Weights of a small mixture-of-experts language model, trained from scratch on English Wikipedia.
Size: 8 layers, width 224, vocabulary 30079.
Below are experts of layer 4 (counted from 0) of a mixture-of-experts language model. Rows are named router (the router's row for the expert) and show model dimensions 192-223. Each number is 128 + 32 x the weight over its row's rms, rounded and kept within 0 to 255.
Before each expert's rows: "gets" lists some tokens that make up at least twice as much of what it gets as of all text; "comes before" lists some tokens at least twice as common just after its tokens as in all text. This comes from a sample of Wikipedia text that the model never trained on. Tokens count by the router's weight.

# expert 43
gets: ".", ").", "\".", ".\"", " .", ".\n\n"
comes before: " The", " In", " He", " It", " This", " She"
router [115 108  77  76 156  83 145 117 122 107  88 104 199 129  87  78 161 136 109 126 135 148 126 103 176 133 135 166  67 159 137 135]

# expert 80
gets: ":", " \"", "):", " '", " -", " –"
comes before: " ", "The", " UTC", " \"", "I", "the"
router [ 81  85  81 154  52  77 155 121 163 148 111 119  95 162 206 255 132 124  97 137 157 165 118 108 203 182 101 161  67 136 129 153]

# expert 56
gets: "\n", " |\n", ")\n", ".\n", ";\n", " re"
comes before: "-", "|", "   ", "|---|---|\n", "    ", "       "
router [ 97 113 148  96 129 163 126 112 124 111 157 149 135 109 154 169  95 138 108  96 140 146 136  46  75  84 164 119 160 112 161  64]

# expert 40
gets: " |\n", "|---|---|---|---|---|---|\n", "ā", " \\", "|---|---|---|---|\n", "|---|---|---|\n"
comes before: "|", "|---|---|---|---|---|---|\n", "|---|---|---|---|\n", "|---|---|---|\n", "|---|---|---|---|---|\n", ";"
router [156 152 176 101 123  99 116 117 119 161 126  91 153 137 125 163 142 112 135 103 160 169  81 102 105  78  69 132 144 107 131 156]

# expert 87
gets: " of", " for", " on", " For", " to", " in"
comes before: " the", " a", " his", " its", " their", " this"
router [136 173 140 150 104 121 113 173 122 174 124 142 148 129 205 100  99 145 125 101  96 133 128 174 115 131 139 123 122  90  96  28]

# expert 70
gets: " ", " $", "_{", " #", " £", "$"
comes before: "1", "2", "3", "4", "5", "6"
router [ 94 145 192 136 188 150 214 164 135 173  73 153 143 142 125 118 115 112  79  74 131 136 135 147 146 193  97  78 132 130 158 176]

# expert 11
gets: ".\n\n", "==", "===", "\n\n", "==\n", "="
comes before: "==", "The", "===", "In", "-", "On"
router [117 157 125 213 120 178  68  96 169 172  84 124 124  61 118  71 143  92  95 117 116  81 153 139  97 117 147 103 110 115  74  87]

# expert 95
gets: "0", "8", "7", "1", "6", "9"
comes before: "–", ",", "0", ")\n", "8", "6"
router [ 96 117 108 105 161  90 106 109 113 152 154 116  86 132 131 121 163 154 112  53 138 116 175 128  81 112 135 113  89  77 138  62]

# expert 31
gets: "2", "1", "3", "4", "0", "5"
comes before: "0", " |", "9", "7", "8", "4"
router [147 154  85  41 164  85 127  75  77 135 150 162 126 124 133 151 109  91 157  61 151  86 134  51 138  74 148 109  84 124 156 156]

# expert 4
gets: " (", " he", " He", " she", " who", " She"
comes before: "1", " was", "2", "born", " is", " had"
router [ 72 124 159 106 102 121 160  96 119 119  85 145 152 116 131 128 127 120 140 123 137 211 123  85 116 151 104 176 152 167 142  64]

# expert 41
gets: "0", "5", "6", "8", "7", "4"
comes before: " |", "0", "%", "5", " |\n", "6"
router [167  90  97 123  79 155 139 115 126 144  84  76 157 142 118 151 156 179 160 160 133 173 179 127 119 115  90  74 120 154 105 155]

# expert 58
gets: " ", " See", "See", "       ", " Rank", " #"
comes before: "1", "2", "3", " |", " |\n", "4"
router [103 112  98  80 151 127 105 151 113 144 182 122 130  98 140 121  74 160 140  87 104 126 165 132 190 135  56 141 138  88  97 114]

# expert 24
gets: " in", " on", " at", " from", " In", "In"
comes before: " the", " ", " a", " his", " this", " April"
router [115  98 122 144 124 110 154 171  94 131 107 133  94 100 175 101 125 175 145 131 125 145 153  91 108 126 170 158 196  92 120 100]

# expert 28
gets: " two", " October", " May", " September", " January", " March"
comes before: " ", ",", " years", " School", "-year", " months"
router [111 105 120  97 102 146 177  93 138 117 129 137  85 114 164 115 136 124  75 154  83 184 153 102 168 148  19 133 107  90 120 162]

# expert 2
gets: " (", " m", " km", "m", " M", " mi"
comes before: " (", "2", "1", " /", "^{", "age"
router [125 143 151 103  92 159  97 126 162 178 102 148 101 143  60 138 125 112 183 113 114 100 135 165  92 109  79 184  58 102 157 109]

# expert 23
gets: "0", "5", "3", "1", "4", "2"
comes before: "0", " |", "′", ".", " |\n", "5"
router [147 131 136  83 105  93 135  87  94 129 135 156 167 153 100 134  84  81 179 122 157 181  94  77 156 167  80 121  98 131 145 137]

# expert 49
gets: "0", "–", " |\n", " B", " \"", " K"
comes before: "0", "1", "|", "=", "°", "):"
router [147 121 128 105 104 101 145  84  83 124 113 150 161 158  99 142 102  92 174 121 152 170 117  81 161 149  72 138  97 134 153 142]

# expert 82
gets: "0", " City", " State", " County", " University", " House"
comes before: "1", "0", " of", "2", " in", " election"
router [105 198 125 103  80  98 133  93 120 120  70 129 137  85 174 132  84 145 117 136 105 181  98 120 120 111 123 131 171 119 188 122]

# expert 26
gets: ";", ":", ");", " ·", " more", " —;"
comes before: " ", " —;", " JPL", ";", " than", " –;"
router [149 132 178 118  85 152 136 110 106 160 110 155 154 141 132 153 123 141 209 110 133 151 114 118 226 181 101 131 131 110 152 135]

# expert 0
gets: "1", "2", "0", "8", "6", "9"
comes before: "5", "6", "4", "3", "7", "8"
router [122 151 139  96 160 109 145 106 175 151 137 171  94  69 113 198 179 129 158  73 143 129 199 149 132 160  44 150  75  90 122  86]

# expert 25
gets: " was", " is", " were", " are", " be", " been"
comes before: " a", " an", " the", " in", " not", " also"
router [100 184  82 138 158 103  84  73 173 163 133 103 127  63  66  91 136  91 136 133 115 183 117 153 132 171 141 114  90 143 123 193]

# expert 72
gets: " United", " States", " National", " New", " South", ".S"
comes before: " States", "\n", ",", ".", " York", " War"
router [141 161 110 136  90  53 176 131 155 159 179 123  84 129 146 171 112 152 164  82 151 114 132 117  99 105  94 115 175 105 118  76]

# expert 17
gets: "1", "2", "December", "ib", "November", "July"
comes before: "9", "0", "8", "7", "6", "5"
router [143 138 170 101  85 123 193 121 110 173 149 108  69 102 142 115 152 108 157 105 164 126 125 100 194  74  96 124 131  83 134  89]

# expert 89
gets: ",", "),", "\",", ";", " such", "—"
comes before: " and", " the", " but", " which", " he", " including"
router [177 111  33  64 161  91 119 118 171 172 101 149  95 139 154 142 141 131  89 147 115 123  91 135  80 122 147  87 113 133 121  76]

# expert 74
gets: "4", "5", "6", "7", "0", "8"
comes before: ".", " |", "0", "–", "5", "th"
router [155 139 166  84 136  99 172  85 151 155 143 157 107 115 121 142 120 131 139 114 109 178 124  30 108 187  58 106  88 153 148 133]

# expert 15
gets: ")", "'s", " of", "A", "′", " Am"
comes before: " |", " (", "\n", " |\n", ")\n", "–"
router [153 127 132 101 107 104 145  83  81 125 114 146 162 160  99 138  97  93 174 120 148 166 126  84 167 151  73 135  93 137 159 139]

# expert 90
gets: "–", "-", "/", ".", " –", " +"
comes before: "1", "2", "3", "0", "4", "5"
router [123 118 159 134  87  48 128  49  84 111 181 104 166 158 126 152 123 111 180 148 129 112 160  95  97  84 126 133 116 163 107  51]

# expert 12
gets: "5", "4", "3", "6", "7", "8"
comes before: " |", ".", ",", "–", "th", ";"
router [101 183 140 104 112  85 119 104 137 120 110 160 146 141 245 100  88 128  88 130 125 154 119 100  76 125  83 174 112 134 126 174]

# expert 64
gets: "\n\n", ")\n\n", " |\n", " Total", " |\n\n", " Location"
comes before: ":", "=", "\n", "|", " of", " |\n"
router [143 122 165  64 124 161 135 118 127 133 156 144 123 175 104 121 117 105 171  52 135  82 142 144 157 147  51 159  30 146 171 106]

# expert 20
gets: " had", " has", " first", " with", " have", " a"
comes before: " a", " the", " been", " to", " his", " an"
router [132 176 119 135  77 140 217 110 133  90 123 139  95 131 163 116  91  92 125  70  80 130 112 122 137 112 153  99 133 154  76 188]

# expert 22
gets: " |", ";", " —;", " =", " –;", " %;"
comes before: " ", " +", " —", " −", " %", " MPC"
router [125 142  78 147 149 126 121 166  84 123 147  79 143 157 129 134 175 167  46  28  76 160 108  95 133 175 109 112 156 131 155  87]

# expert 16
gets: " |", " of", " (", ";", " October", "born"
comes before: " ", "9", " —", " –", "born", " his"
router [152 130 130 105 106 106 147  87  82 124 117 146 162 159 101 135  98  94 172 119 149 165 120  82 166 151  68 136  97 136 157 140]

# expert 83
gets: " |", "\n", " by", "'s", " the", " -"
comes before: " ", "-", " The", "–", " \"", " −"
router [151 128 128 108 107 104 141  83  84 123 117 144 161 159 102 139 104  92 170 125 151 169 118  79 164 151  73 135  97 135 157 140]

# expert 93
gets: " that", " which", " it", " It", " one", " who"
comes before: " was", " is", " of", " are", " were", " he"
router [ 99 135 105  88 104  71  73 167 149 105  94 191 140 127  93 139 123 108 176  96 165  75 156  51 164 151 122 149 164 113 146  68]

# expert 44
gets: "2", "1", "3", " starring", " starting", " yet"
comes before: "0", "9", "5", "–", "4", "6"
router [ 75 100 154 125  85 163 136 112 117 108 142 132 143  58 126 172 164 175 148 114 137 182 134 108 202 105 133  33 127 147 128  97]

# expert 38
gets: "9", "8", " I", "e", "I", " E"
comes before: "9", "8", "7", "6", "5", "4"
router [113 163 150  89 118 146 140 106 106 106 192 103 137  93  98 139  86 116 150 108  53 202 148 150 136 132 132 189  76 116 151 143]

# expert 85
gets: ")", "\"", "%", ")\n", "),", " —"
comes before: " |", "-", " |\n", " (", " and", " is"
router [137 144 191 112 124 101 162  53 138 137 116 185 159  85  80 159 105  90 164 122 164 134 138 127 150 207  81 106 130 105 141 113]

# expert 21
gets: " also", " later", "ly", " then", " well", " such"
comes before: " as", ",", " known", " with", " in", ".\n\n"
router [131 129 157 142 135 205 137  79 153 124 111  67 122 145 148 175 137 115 135 176 164 125 135  96 156 130  70  72 111  98 144 140]

# expert 52
gets: ",", "),", ".,", " within", "},", ")},"
comes before: " ", " and", " who", " which", " he", " where"
router [120  96 201 125 150  76 117 156  94 132  80 153 155  97 124 146 158 110 136 123  81 170  95 160 141 134 111  94 115 106 120 164]

# expert 86
gets: " to", " as", " by", " with", " into", " would"
comes before: " the", " be", " a", " have", " well", " his"
router [110  87 153 113 136 140 163  75 100 117 109 134 159  78 191 135 119  95 164 137 126 133 171  97 166  51 124 101 122 153 116 146]

# expert 29
gets: "|", "-", " |", "===", ")", " Country"
comes before: " ", " Total", " Party", " Turnout", " Year", " Preceded"
router [143 171 100 138 147  81 205  90 109 137 171 135  98 166  99 111 109 107 170 133 103 143 120 129 146 104  88 136 159 145 118 150]